config.yaml
num_hidden_layers: 11
experts_per_token: 8
moe_layers: [2, 3, 4, 5, 6, 7, 8, 9, 10]
router_score: "sigmoid"
balance_loss: 0.00132
n_groups: 4
init_std_router: 0.0279
vocab_size: 3329
norm_eps: 1e-05
tie_word_embeddings: false
optimizer: "soap_variant"
learning_rate: 0.00543
Below are experts of layer 4 (counted from 0) of a mixture-of-experts language model. Rows are named gate (a neuron's input weights, with its number), up (a neuron's input weights, with its number), down (a neuron's output weights, with its number) and show model dimensions 80-159. Each number is 128 + 24 x the weight over its row's rms, rounded and kept within 0 to 255. Numbers have three digits each.
Before each expert's rows: a language model's description of what the expert responds to. This comes from a sample of Wikipedia text that the model never trained on.

# expert 48
Common first names and the first pieces of names or words, such as John, James, Carol-ina, Tom-maso, Res-ult.
gate0:198110138124125100126092119112101176189140165116117088133135146127088166120144102150108163143112136121147114170159134139123122139101144118097108116123138119147130097136115127128118120144105151122107120128114125108096159140156162091124127114
up0:173119095122146137105129138140116158151079142124100121138129120115129149139118151137102098156126151136128100187176139123099122094146093147139116109095129142147125127144163167104124129127116173155122156125146180086092135129152145134109121140
down0:127143149144114140098131189077122141116145174114141135131090128146125171105106140125125126110168130121112126096175109093130133153166133153094122123136133138088146115163125156119156095095100126142164143144117148097123099107076170174119115129
gate1:177159116176120130156140084125139124165167101127116144123104132161123108105131092127100161136134134140154129128200100118135142149141119130126101178179146116079113115149110126136151143165159163140140131108155148110119144111159156145111098141
up1:145131156140102104096130132093153187128132115132140129137153108089133116109117139174150131121106113169128069119115136138129127135088127133131129120108135115166127122146131145117183105134109130076113105152125072143124137178121136105135115156
down1:131076143132135152107095143134076121156175136102148137156144126129118104126130131193106121115116117125113116120132142124138124109142131133112115104100173156124134120112107140115153111157118148106140176081149123143131157054121122107148136121

# expert 57
Pipes, digits and header rows in numeric sports or election tables, plus list words like episodes, Stats, results.
gate0:077125126153143114102122130148120148125155169156142114175137140120133119109132134079130110116139156126120147128120114109110153119150199111137170134113129155107097104064098122150156143118091133112158145108192155156154151157117124149126155115
up0:089100087121133139097110142084161161130139138104141097142105144138108116126147163131138142140102133097121086106120121140135125108117119145143138085149120137097150101149107127067122149164155130090098122140105163124171116082120065158106126113
down0:124089112071120110117137140088093126067165159156136159136128163127139126157157126146111114129154138122135131120114169123119139107155142135110133099144135105095147135155156124073137121107167130162118148118141104127150148150118125078144150154
gate1:106113173172118134130171170137137168115120112117131126185167048163151138141110118111109092123123147112119147133132123116151153132106122106127126081127129126070142136092157117080109082140115127144093116106132109108146136113092114157100113149
up1:117106155157127147140143151125154143137158134089127140160117090145148157079109105130099117144134155130126142146115131137117098121118128109096145079123092119068144139121094068105095096104122131132100122111156135134124108110099129165107143139
down1:104147114067124144113131123165113126096095148122129151144105174123144085170149135106133123138155070139105117131134100103108108153138134111174094130129096159137128088137101138120129154169153134091121157162094091113156152135116113138139122140

# expert 33
Digit tokens in years, coordinates, counts and scores, especially two-digit pieces like 88, 54, 13 in tables and lists.
gate0:095099110138126130075134123152120125148131089121178123155130140154159124161115122104096138131145091114096138093163158125075099151097168093109122167134147140110117117137128117112100176108126160088175129130119130102130120114149123126109174138
up0:094104118122135110115162126122104130153149147124120121147194149112118142090121105152080125083128132136115108137120160126167121115135105131126104107100127110168136102146158116130123085126122125111095148126098154158132155140099141116192106164
down0:130119115118146130113104168100138156159111141100158111107150134085137136156127136142145134151159119140178114141118188139154133123150117092136120135131132132090101152133147096119088128125171117088113126141131139155136096085124150094152140117
gate1:123131117117122134144121092132168152152121160142139110133135135145121151091135136116138138104144119134135110110127135216159171122138119108130160144093118165164155130144132091129127157175171141113110129138122108092127104161101120090100166087
up1:138131093102127133139106196143102175110137159131125162138153134065115151124132133115101114092156109136145122108120155196147125130113148138133125133092134143129100133133111158148119098133187103128118132124130122136130119149153144128164095136
down1:115093162124153098136146100133098141125122140125146097099070135070119108125167150129145135155114150126131111093181140150107132161146107126099143107163148121173112189124130122161127121096110117110123132119103180136105100118097139138106122145

# expert 9
Mid-word suffix pieces completing adjectives and nouns, such as -ical, -ary, -ious, -ering, -er in center, plus possessive 's.
gate0:108159121113137125092134173111161144138128128121110089158102094096097168123135137076117131114091140111170133146118156111124153119090120156127110140120157139122140129171142152120112130121083104103124166117104114137162121138101124142156103134
up0:116126133143168151128131121146125122141153085164137137156093097116144124105143123140149113137142138124168111129152134099136154127167120128108131109149143144116117061122118137115077141164115104203075102142147115091116149114141119096136155123
down0:125168149132094116135141160117144149094123140144115143115127147130102134104109095112149167097133136103108098129169119151154145120125170168158110128150157155104159170127154136074105134129086094126110148156146114098142121132147175145118148119
gate1:071088120138150150139087130087151110144128085116122106104183121102130100126152173150123105130109153133110165073172124170137140116102156134144113094146135129128139089155146131173136128167126134115100093105122132147096099146120141128128084103
up1:102100121127175141155086063149129126128131140123163136117109128132160138135142119125154096116070130128105142109117160138097149137131141169141089138132148103096139121167131096120124105162111186145102077115144135106133091152109167154170105086
down1:086111113112086131141129141182161125140120109156084111136102162109138117106140147166146112150160121106125112124136107124122188121146102120137132085132113150118114111083173097132129151149134159122100130167130102151089140130092139116147143109

# expert 38
Single word-opening letters, mostly capitals like P, C, V, D, W, starting words in tables and infoboxes, e.g. C-andidate, P-osition.
gate0:087183148077129132142143072095088090132148168186120117101121155118138128144128150121112120136124164097081124095138105157115107140127110088126127148132147078137126143075118137145123151130096146141150122131110155110117188113111135091142141136
up0:105092151087160143115086169088135161093059137137099129169152144157148118150126071129118088153164131142148155113135134131164105137143152159114152161128101100150102100130146160145080118109105143092103124131187113106095155153121128089126154139
down0:136163109112140106135082129082097116141149142155149121117124106130109169096128095128162118143182158134108126110128140131102096082155163142122114155134124126107144100098156138156137113113116138148141075117158109153112101169132107153136138132
gate1:152154089136168105131142122180076117123180082134131114102156132123118129115109125123095103085117132116153159132115121132139153119074130136103113155111112149129130149164154147097144134111147159142119116125146129126171168102136124125109111148
up1:082129116148119143135127179153142156121115128100131113149153110095136123120149193118132143149129149136140118102121144073128144148113126120117094106115116135139110141143150139154105123136172110120144182185128174119118119121162104115101096101
down1:149130103168122133161134137115145126147160127135127089156111134088210133145136164092147126105129139113087122135092177152140109118165124103143119150122150128121132124132103165150137127140145115122166078111151083087125132106181110132109098112

# expert 0
Articles, possessives and quantifiers opening a noun phrase in running prose, such as the, a, his, its, several.
gate0:113107109095083106090147160141147120124140105118086086144136122113117104124133108170146113124120087116131101138167116099093149162148127152096088116122138120109091144082140129091093153184157140087099130155114115103132149131120149178124139143
up0:124116145151152178156115095162129146155122182106176152100111160112136174152166145104142117097129167140097138100105117153164110134122129125137177106138091103128132128147131154185160140133097101162149143127135127135083127115125087053167127119
down0:155117124124149129089127097109123136136136121103155076145140145143128132178143164122116080096109122111124119131133107126096089153110163150126133127111111134135130137143173166127128129117155132142171121158142115145131118124109095157169134116
gate1:132147120148152132073116111142114153111150129138106146140101160103130103113116130134101136105135131134132098115112128112112145084106111116110119138111119173143126083134146114111071139156173167136166134128126154129133115138138166166133139119
up1:139186165125147103083114123119133079113126107079115151151115136148135090082103124136084149091140121165136144123158127158149113081146101157123106090120127111198120155134105143099174121109123106177145095114116122112134127119112133119128126132
down1:125115159108151149159115165133133116147104153139145130128162123148166117147127099098147114125141143173099122119149074156101103123117143136145113132138100144120108160143132120144128149152104124112090174118144072059149149152116146090130122085

# expert 45
Pipe cell separators and table markup in Wikipedia tables, mostly after names or numbers in score and results tables, plus = heading marks.
gate0:180116112151137122089132152125117145170115159137149106085130109133172143132112123143118121120153102106128109073096092154122145151158139111119142114167117094095095099111137125171133153142164143062102079116095168125112125116138134141190089108
up0:125161116124141078170153111159110142134142141125097145146147116103092102220156148142125119144112124171153126167097147072158100118119110129107117131131115093115156161153176164095158104096083151121124167128151130139144152135115139182120136145
down0:097135150157132114100099171094083113097132162155101135118157125151155111131118137170099110181175133123113104162136111158189125153118132119139140121155098108126087071147126164089126122171142133109136134129099157093175130092122088158099152128
gate1:133151092089087143112153091134125111134166123180106136126099117147179107126131118166139135114121126142139118107126155115137137170127129137085118176116105134117171130143114120138148108091126161146116112132146138130138080085104107119174092139
up1:141127154158164128121147127160120161101109151124170167146131097108092163147135113110132126141135158102113152142112083107106136114151146116103133119118143160145141127110135170128114149160124128152140145108112132100123177135132140156124138126
down1:132150150168129142065145122161073149102110129188166106151162078089104158141096159120120146091116123086133142146114104179106118104149170114096113148106111149150117140091157164128148169143115153135126102111123144118080167139153150158112111161

# expert 6
Short word-final or word-medial pieces completing common words and names, such as -ing, -in, -our; Hous-ing, Wiscons-in, urch-in.
gate0:155126130143139135138129117155115155131169113160170138128155172117125138158157124131160125128100096092120139160095133145084090107086152121109147084067106132103123131116137099136159111113105149110132104102147126122125133116149129136117135110
up0:101128119142168164127169119116097158133146114151112078106083122153133128113113132132118061165114158128135088133075099136115118113116109169123142100090112102157153156126129131127120079084147116134098113129102125137097139097125120133115113124
down0:147135132124163174170102111115131164125136159127138095150091122137109130101128131149156066156107125107162074112093137152132095117114145177135144108141145080118154115135133177159116132101170101159136146134132098106097128101132163105152158139
gate1:123089165121109086113094104161130122164134124090139086110114162139123143098122111129100103138124146136100089105178122102125126104118140107151156145150112087149116128100116123144131136129143111116164106120106138091134087122117168148113173097
up1:115126146118168108124128084104077106132136170118129097124081120151113162130099093111098125098100095164110165154149113118132146151132134162139133173127127092097124121128117170107122135127106106119137072092126110153150166102157154115080118128
down1:166141117154154116132100083122112104117120130131131132106139158101113117136103166128100090126105098136123127115108114117114107158107107139136125097150143109124136163075152159133128104142172127139140191111096116122121157156117132162191173118

# expert 41
Ordinal and number words and the st/est/th pieces, such as first, second, one, two, not, only, or, high-est.
gate5:149120155118116131124135163091102118105163171156141113117146129139159102141127122152137192146141130100112138108139105132085115127120135107104170148139142111113123109114100110120115113114126140097116154157099137141144145121102104126116124095
up5:158082108172138160133117106118089149109141166107154118101115153137094104128126121110150084136088099143128183122134098127118133135152107127119117144145115075136116129133106150125133091090118158114066143086187109142105114146102143109115136157
down5:139152141120124129110193147129125123111119117131127131124116126129135122108134165120150091086118148145146121108171109152142133151143129106093088117159143114103113125150125107141138163119082171144123132131161166159160144120174135158128099121
gate6:155137140168125140146153139118108091119103128146106154149168176118101122125109095149099133112130124134127122091138104077138065151121141087164146127110137122128126119125132149081090145167123140105142127106143098105141145112125143113146170091
up6:089103171113137122085121132121160110111114115138140144150116093135130083140094124092135127131124090103170105154136129094107158178149140150108099165124088139111089120122128134112102152145129089158108105129162139120137110118117098149111166177
down6:161160134141130105088145134123119160113140101130128112089144105104079095161121126137114069145110085116118131088136117102121105147155106114134128106132097111150168139161126098128143114136159150124124152121146125113145161076091118158161134140

# expert 1
Capital letter or short capitalized piece opening a proper name or word, such as F in Chicago Fire, Eng, Ar, Mar.
gate5:073125156092128152127123087131158107115111138173107120127087099116136114159136121131121135067164090107148126130113120110090125133132145136111102151112131153099118155109115128140137153128125171137138137124146102168092119143125153129156121101
up5:113079122125113146150105155088135162076119135124069099158098136123114114153105136137108140134136118114149113106092099117126122133164112142139151111100136126147094152135139113120163159138141088117126117107151140112071095127135147155099131159
down5:133128109092121126099124115133076082143092147107126175123137090117173150100132124163117110128151122151157107115131129110145140129136117115117105175113103166108135113156079110129113116130152122196134122106097140130121116161126087150126104153
gate6:115134120097214149128127115140132133135148119126139147146116146106140122116127107151118142124152160122140133095144108153160092098136115135136164135138167124084100143109115194114091135134152157163110121119167157117136171141150099108134146109
up6:148110180131097120127140170110132172122122158116142124124146102131130160110143115116118119068118121107147131135152136105111129134150150144124128152108091151153173124121180090150154116137083149113131167114124101120094145098123135099147103121
down6:154062114119107143117080079162181122098115118107138126104133163116101113124141133133138178087115136116104129138126121174136127110121150156141102113144134116128175139140122172124142140103172135150093120141117145097073139149125138096148120180

# expert 15
Nationality adjectives and country or place names (American, British, United States, London), and nationality suffixes (-ish, -ian), often in infobox lists like Died:, Area.
gate0:167159119076096145107138126144165128125152105111116100135165139131114163164093149127142170060121120146096112120135127114073122145131136094136136151114096179127112134098110144127129123131158132126075103127128132112113089096181135151139102122
up0:151120148186150095137119111114131173120136125124130065132126113137122122105114097092152111129095141137166116140134114156115122085129139139098106103159060114089110098111151108123177127154141131146124152128112114136130163169078085132126143088
down0:136160121119132139132148131154194114144122050109134156141128153081159142116120127083188159096132170127104131100128142129122124081144117098122141127168090166129091124100110111117144168148140118130084139144114131132111131135130141153116124044
gate1:114108110125143128140078089109118123123096153143135124121127095136160086088110102100141133069153173142107101093118117131143106176129103177091152100110129116113126134122171130151122084131114094123110123132133125132111123137155179097141126089
up1:104109074130116104133152142103150126085103135120105106151144141096140129129081162165114174170116107153120115125099087130086088110126129121130124091086139115155120110146122136115109144108139127137140124150122140082107129091138128129088138096
down1:115111086117141116178133113144154139088080127163154120118135115140149131150132107130071155129135159095120136114111097102180150129122168112171145113096097135169138151149178160096142167112130161146152141148113109150102133168154159103139136137

# expert 28
Commas, hyphens, colons and semicolons, especially after infobox labels like Profession: or in compounds like government-funded, scores 1 - 2.
gate0:120115127147110146106121086129146136184142130125106109119117148129161168120126152136142112105183125163102145113155129116135123116117130100152094167133153108132111139134117110125157107124189146108154145089135112126138136123104070114108077133
up0:161123123126140118125092115109169140139094112141150123087133121108116102149131103159132156117118106167127153152164115138143086120143095132162141152146116135194088129116145164117118121114153140126113172142164097144078136131136137102116165138
down0:197109115158152086112083095104142076086115135140129106156176079118101148130157109114094176153126116114155081084140160121124085162116156129148138119135109150150150124136125148145137094154095126124151118160153101090119144141107113122133138092
gate1:101160100116099123146109139100123103164158102108139106118127124127094147109105112201108160138141095115147160094113138121116147092157152131111127105157154126088130129162112117148153091168148119126089148147115123137139120156151160105111180094
up1:109130163111142137114129118080127136065167161095149088118156090128042175138114093112115123093137111116122141099132148126129134161117108139136116097146167141127114137108108139082150077169113178151139136149151092120112120086113154144115112118
down1:119132125164102128106149136137153100135104081167141151170136124123142100135075153106130136130112156108131123160122114132122136101172176141141103095137107179127126152102161124182123172147137140063182141151126125125126140102145114118163169139

# expert 14
Vowel-led second pieces of words right after a first letter like C, f, a, such as f-ame, c-able, a-ch-ieve.
gate0:128099128156106117124141112163110165124070167108090158115108142137132126109117120086107119078141110156149121099147097134130157123098128122093148125141164132165123084088165112096105070120146117136124172120138083103155111089138147164142108135
up0:132139149117147125135127166137118161142148070137133138145103132178136146163168150113136193141153121083110130179140164139147124134141110094094098128124144132157167125122122089168093184139093125134110138122131155147142143125129089139107135159
down0:118104092124134140169098146119122126144126105089105131119177197131170132143094137148146126151135143114128127117123125121110087118080141111136120138146093120154099102146154160118093099155084148121127121175111102135095130067110117134170151117
gate1:141121132077151106104137106089086168189129113095157104117118122112145095155135121135106119126164150115123162175135123130145130108101112100150109104141132119137153128130136133105137095134158121093175102133135145119114107125142118114114113113
up1:097112130152159124130128125128151132125120115181109123177132134113130148085105128143149170136123098114136073153135145104129128101136144125119140119078184124108110129186142096124126143108092128112115140117117116152145117130131137154154150132
down1:176120129170126135134143078087074141122135140159140114143158113127120129113135169139132117100134139140133119143110164105120112131126121100137156149175115109111154129162172106153145125108109101144126119184136130142141150148162121135127159156

# expert 30
Abstract-noun endings on English words, such as -ion, -ment, -ure, -ity, -ency; also words like work, series, film.
gate0:114124165121112092159173115153147153141121164110139129156138132122118154131169166086171132143127171120125128161103139105145113096146134110143085143120161079166144086100138132124171079159098151124152151080135136125144139144107129140193155132
up0:128116141136164117101120111138100152159121145143140139140115171129133160124187112076136116188104155142141137139089133101126116094119157144176076140155144139092123116140111146150160114131116127118127166116117178121152107145080169113164137092
down0:126149090135137147167141147187114106141133116095118156142096110161128111145132140156099130136140146171127119126138121158125153136116083152132112119165094148101147118150114129149096140147105153129119116122128120122126151084112141136123133161
gate1:156137145139152107119169135154134153157099112092095049150112107136140100121114167169082138131137115075146121140116138078113184126147102109167127111075126106152139141100081118076112127120113137121140133134151129126131149126092131116111107149
up1:142124093116128104098152100156092152155127112159131156106145129151126121127099121122111119105153091177147106145165122114152070136093098157084135124143140133137141092161126146117170139122116128107147098158116093173144114090141145127120144123
down1:124133143146157138126104111152139101154131093098125147133122148100156134147113091130147098160122085131113143172105139120155161120164127164158098119132116121187145135089111106127110074124170161130101096116124111110089121153116105133104105174

# expert 13
Whole numbers in table cells, dates and counts, such as 13 August, 532, 76th Precinct, Top 100.
gate0:140106121087148161121126110119136112166095105144166069094114129150084110136128169123165185104105141161134138143132177131113125159148134134190115152128134128152127147088155155148161118144170177153097092124175115104117143099130173084118143097
up0:105112100123127090157097146131135091129117149148138143135140185176111114137110130115166185132103106115095104138119167140107115172138156097182106134090131144111149115133143136166115093119153139158086097138170103094152129113127149113124152114
down0:143177119147173134095104088105172137150115106141132141112121125147111112163089120136135167109062134130102086131119107118159119132132099117182105140143119145149174129183107099115112144113111155124125185152102140148143122142143084087156107142
gate1:136129096132087156123166141115122157132124135105106104187120139148169145099125140156109134134130109127106132093093143124115103133103116110097140166137132130108144093141149116100097153103137149118094104115107133134109117183103114154155158102
up1:142118109111121134113151170150148142146117137118125107132128131144162114172159121145081104146132136130119113155130149182124106104144098144129151135120127106082125106116122141085117151113150158127102093122167106125152108145066141108145119124
down1:160127137100130165098142119059135114167122179151151122096124117123112142099161128154084085126129122088126139139104157129124086134073083135151127099117136109117122121163120109113092156130157159109121096133124132113155084133073172115129119122

# expert 27
First capitalized pieces of proper names and titles, like Al, Ar, New, Mar, Con, Rober-, starting personal and place names.
gate5:101114108146128145136110107063140134131157117089124124141144140114160123137095144086139138146084130148128139085162119141128144131099109117165123158092086113144121104154128146098130133156142110134105097163158116148121110131162107120092168152
up5:140059151100077123152125144095138140081168105116127100158107127094096110173108132128138115165111146139104129132106107128134117131091118141140092099111104168091148109182121105131162139135150140134162124147120132085133123115135104131167091139
down5:121089157109114124081132112158089128165130129184133166117118103126100108152126122123142087154115133095187114139138113119135117144176094118137123107152126097092155155146145154136111125124132093071116130102086134144153140128110122116135099114
gate6:152151138120075116151130118112137146109109087137117109139150112121135125141129122095152112158061151116130142116154137127130161111133166112105130170096149158134166109168118150124112153107143104135110171144153156133072133143123127092115123136
up6:136124124122141073118165167181112146145084148097144175130160146151124116140153140117125134108124130156124079098105112151126137147150128124104104105092113107145070135138126148125120116110141159157117109146103151132145150127160135138094088137
down6:085093166127135176110136126131120114085110128105097129149099166083126131150140099100141159116161121150130088117136128120130122104157155112086116105104122077122110141124102167103165121138102146119092092146094157114150132118128075110119123137

# expert 42
Middle or final syllables of personal and place names such as Rob-in-son, Charlest-on, Afgh-an-istan, plus given names like David, Richard.
gate0:165118120053120157151112135097128186113097122102167122150137120108165142110131151119099152110151116142146136109135124124122148085096127130113110122135127130135145085116124137139089131091178086161126141117125110123140132144164100121130082141
up0:148075149139119132162154134149122122130122145177122147142103098133123106119160119117145137149129141067146139172102126160116132145096117211079133115143133134137118089114093165090144127104091089143115117167096192131133143118120093139126112124
down0:120116136108144159125139153095137107153136152088130103178087107135103154107102168159136148174135099151145128149114167154103130133112125124123142110101145121146091090157144061139100121127122122116136123112126148131131088109084118123134147115
gate1:113127071123157083121179134112115121154137125158167137157136134102126121162089112150144175113133112101140105141123133111127123137098142105121127115151108090194153087156110138156145120117094176133131127124107135152128122115176106154155187141
up1:142133107151127115085077148133132170111136119126136149111155167141160143165141129123163145108110115169191139096116108122134137085107133127152156069087123118121111149125137086149144099113142106093119139113091160130151087162106131150146141144
down1:138137156087128116138158185144100144135074155162143140076122105151116147159145075102113145125159137108145136112148120146098184149125103166118098152094160120097129133142131132129109147098125138144086113128137131103129096085162128159116160111

# expert 63
Common given names and title or place pieces like John, Chief, High, County, -burg, -ford, and American, British.
gate0:140128144142158159116108121089122119160108124102147070101146098132117091171173122100138152140091077182116148115146130092176149133125088138158131134119135128151142136144152148127146135143139093126147128144093116122095109136146147099117129113
up0:119094121110134103145118123125126105146100162129095076088108142111142055129147116099158157109113114141068113101142119109089143153100114167138152170128134114142134134152186136136126164109140141145155115098112132098131103103156133073165174142
down0:120155103152150122152157093164189130148139084147152147112132133138078174135118112160121143145142119113162152149122131149120156124129158096160119150156137106109086132105169048129096104124139180142118108136109092111109130142105155084131152122
gate1:075111075084131140131085119127144126130100118099088159111126132148139134159110138131151165134119124131185147118119095071081166139098122098110111121101090129117120122140114135139110135140110144145104146149105162128176146118128160096105131155
up1:120107117123173141085116158131107144141119101097133123115149103139060113110117111133151074181106166123150129128146141134118113124090111100112120114147150150150157149139100170124115119096117159174084153147149159118132114116158149128145117199
down1:153137166158134139166146073125127135138104088148155138153118164103116126092153123089143096132178152137164136095131120123136132119125113129148099141143101145077126141099127150137158118133140126107098122121138178103132107106118127192097146136

# expert 37
Verbs and verb-completing pieces after to, was, re, such as sol-ve, found, used, held, cons-isted.
gate0:134122191111114139134146146124149150137137142104085150142129134126114101128135155147120091150129118115121150158152101127105118136091129130165134151152144185141104115069141139108144147159117188116071119174116110180164138140116112157129136145
up0:118143130112103138101110108116142105155127137115140129133140128119146099134169136151104118097153142106163120161152155136093143156155135115112121125160147152108142156142122145113113115162091138142154139146126125118146103161113142135160117181
down0:134128106095104114114131136149154136121176157103110106174156118109146123104118116150124131146139100134074168140157124132109075104128106152130130113161153122166148129163122162091121123135151137076090164135110146151110133144108136076146116121
gate1:144137099132127114189107099110104100113128099120132141104138104097098175173144162123112127096156173109150131099149157162172112137125086058107121140115129150141164098151119148149134129126149147162160150096124086123092146127182131110118169156
up1:123087113138119144117131119167167146146150118129135179172172142145099140134128130144116065176133105144113171151139124113162145126138157153106127107144120134124098134136114113114140133137121160101152114153162156108133109147128126147114102156
down1:140135100150136130115101095097121158122125154104114117104161157160132133145131114147133116141135126083160124160083148123132092144122116169140143129136115182166130092122133113138142105125136079113111118139069138149169125132103105078151132153

# expert 2
Number pieces in tables, dates, scores and coordinates, such as 16, 000 after a decimal point, or the 00 in 15:00.
gate0:094110138116125131125135107115138166119155157127130133129111133090086086140091149057124111171133111088125138102126127132161120132181124194117106163077074120130144099116145148152125104144158115142105177082124126116112137144134107169134145129
up0:133122101120147123117135156122141122157165109131130148141153106139173143126147086162131183133150168099132097122108083107083169134110126075121140117143150132095126141126097153098130150090103108126146096111123133144112111112144145162158116103
down0:079140193169143126142068109147156119106124135142166098196151123101151094154115148131123112109112128127121160128091137088090125096124129092128133113131140127142129098122131150128101132165118122134124159150111120101157104120138117140137107106
gate1:172155148158128156165173121132090119130152150105172128147169134117137111128112180125130158127152110147096122172136134177134150174124105160162149121098129128114138158125122134167125102089142119142109107120111160128180094096146113126119132090
up1:109109081109124132103100120097150142131167170120119114101077113118123146111141117154179141127093132077132101147113082119121132089162091131127111151136112142138140125094169123110068163153115129109150141151109091125068175120143097102104128112
down1:100096135124148142141133092122127137128087148108140145135155126076125123142159157114140102106132064135143147173133146106143140126137053142119131150141095103114108131096117152137141136122126120118169128162138128142155158091112099111105117157

# expert 39
Lone capital or lowercase letters beginning a word or name, like S, T, K, G, H, and initials such as C. in names.
gate5:113092126111129093123157146133106114127128158112147170110141179130127156153100142169152104153126158101103102147161164133072167093124138102117115111141103140155111125140163114095118148114123133171145071140134128049143118114165174118144145094
up5:093167118130118109079114126092140094124117081155111087099135107123089123163123134170134142133100109174153134169129115144153103138173112134158095131130156122128128116138118185117129128130131122124122119109139138140125148141096124147141113151
down5:099114118115114120116131095079097144116116157159110106183143154146126143157135122131114118131126161138128128124138138081102112150088153135147132111100123116114125157139138163101165154102137110101086099094144138102133132132137155141161129103
gate6:112168161118154130107131136158122156111129119132154117133143120111158123140126082163174101172125124111121150153081104139139115089172110144090128127162130113118133140146141134119088130125153127161128123144093132105142116140128107118145123169
up6:138141148129137150132142141111116153129085093093155124113163138135132092102158117126146115140116120129149169102100147128181107133134144113136136119177112110150143136143144123128095127150202128140118141135133126133117108158128103147137117156
down6:136107132141111099144132133104127124107127104162105078114116102131101141135132122071085167137131120117164180132107125150124118165123132140115172147144109144141139128110138160108137131138152144127119099150125153128121103129135138087110138133

# expert 53
Line breaks after section headings like == History == and at the ends of table rows, plus See also and list labels like - Born.
gate0:122146114160138135136130115109124187132142143106150150161138140154152117121102176162112125157143138143111082093125133120144147142147103111136134090118136131098130112153137128137106110105145164137162154097133102106082147125120129084170072150
up0:208084084094150139110105124156165125162104109115148155116093114157115134166138114140145148164105166106106136168117136107185113128135118107127147115148117114142130106127129148121145153123150140127099158153122119122075150164127124142112152104
down0:123176163116129118089107102147134095142126178113158112164137073084117124128105148156118159160143119126104141142145096135140168129134122100098114103133129133125142094117142148132148104110149119146135155134145147070105081090103118154141130135
gate1:115144130126129147105123111150125131106103101146170151151131112119131134102095106086110161080133165118143105094086134130116097129097151098108106144159096152125130125113151112183117127113125129110149115160113113080118106128152137096167133102
up1:148121145115143101153173147132119093126155133106086133060114095149143097148145133116102149135125114139135151100096123095124157155128103134151144145129160098117126132119135133144112104145095121182185124123119095165125100131092102166161144154
down1:142124155112140180155142123102108151165126124147112090115129112137090142131088126138136137124176148101144194144080144084116174130108139116110146116135138156162117157132110091097133100128118091132167154103140116124088118153145157162122142114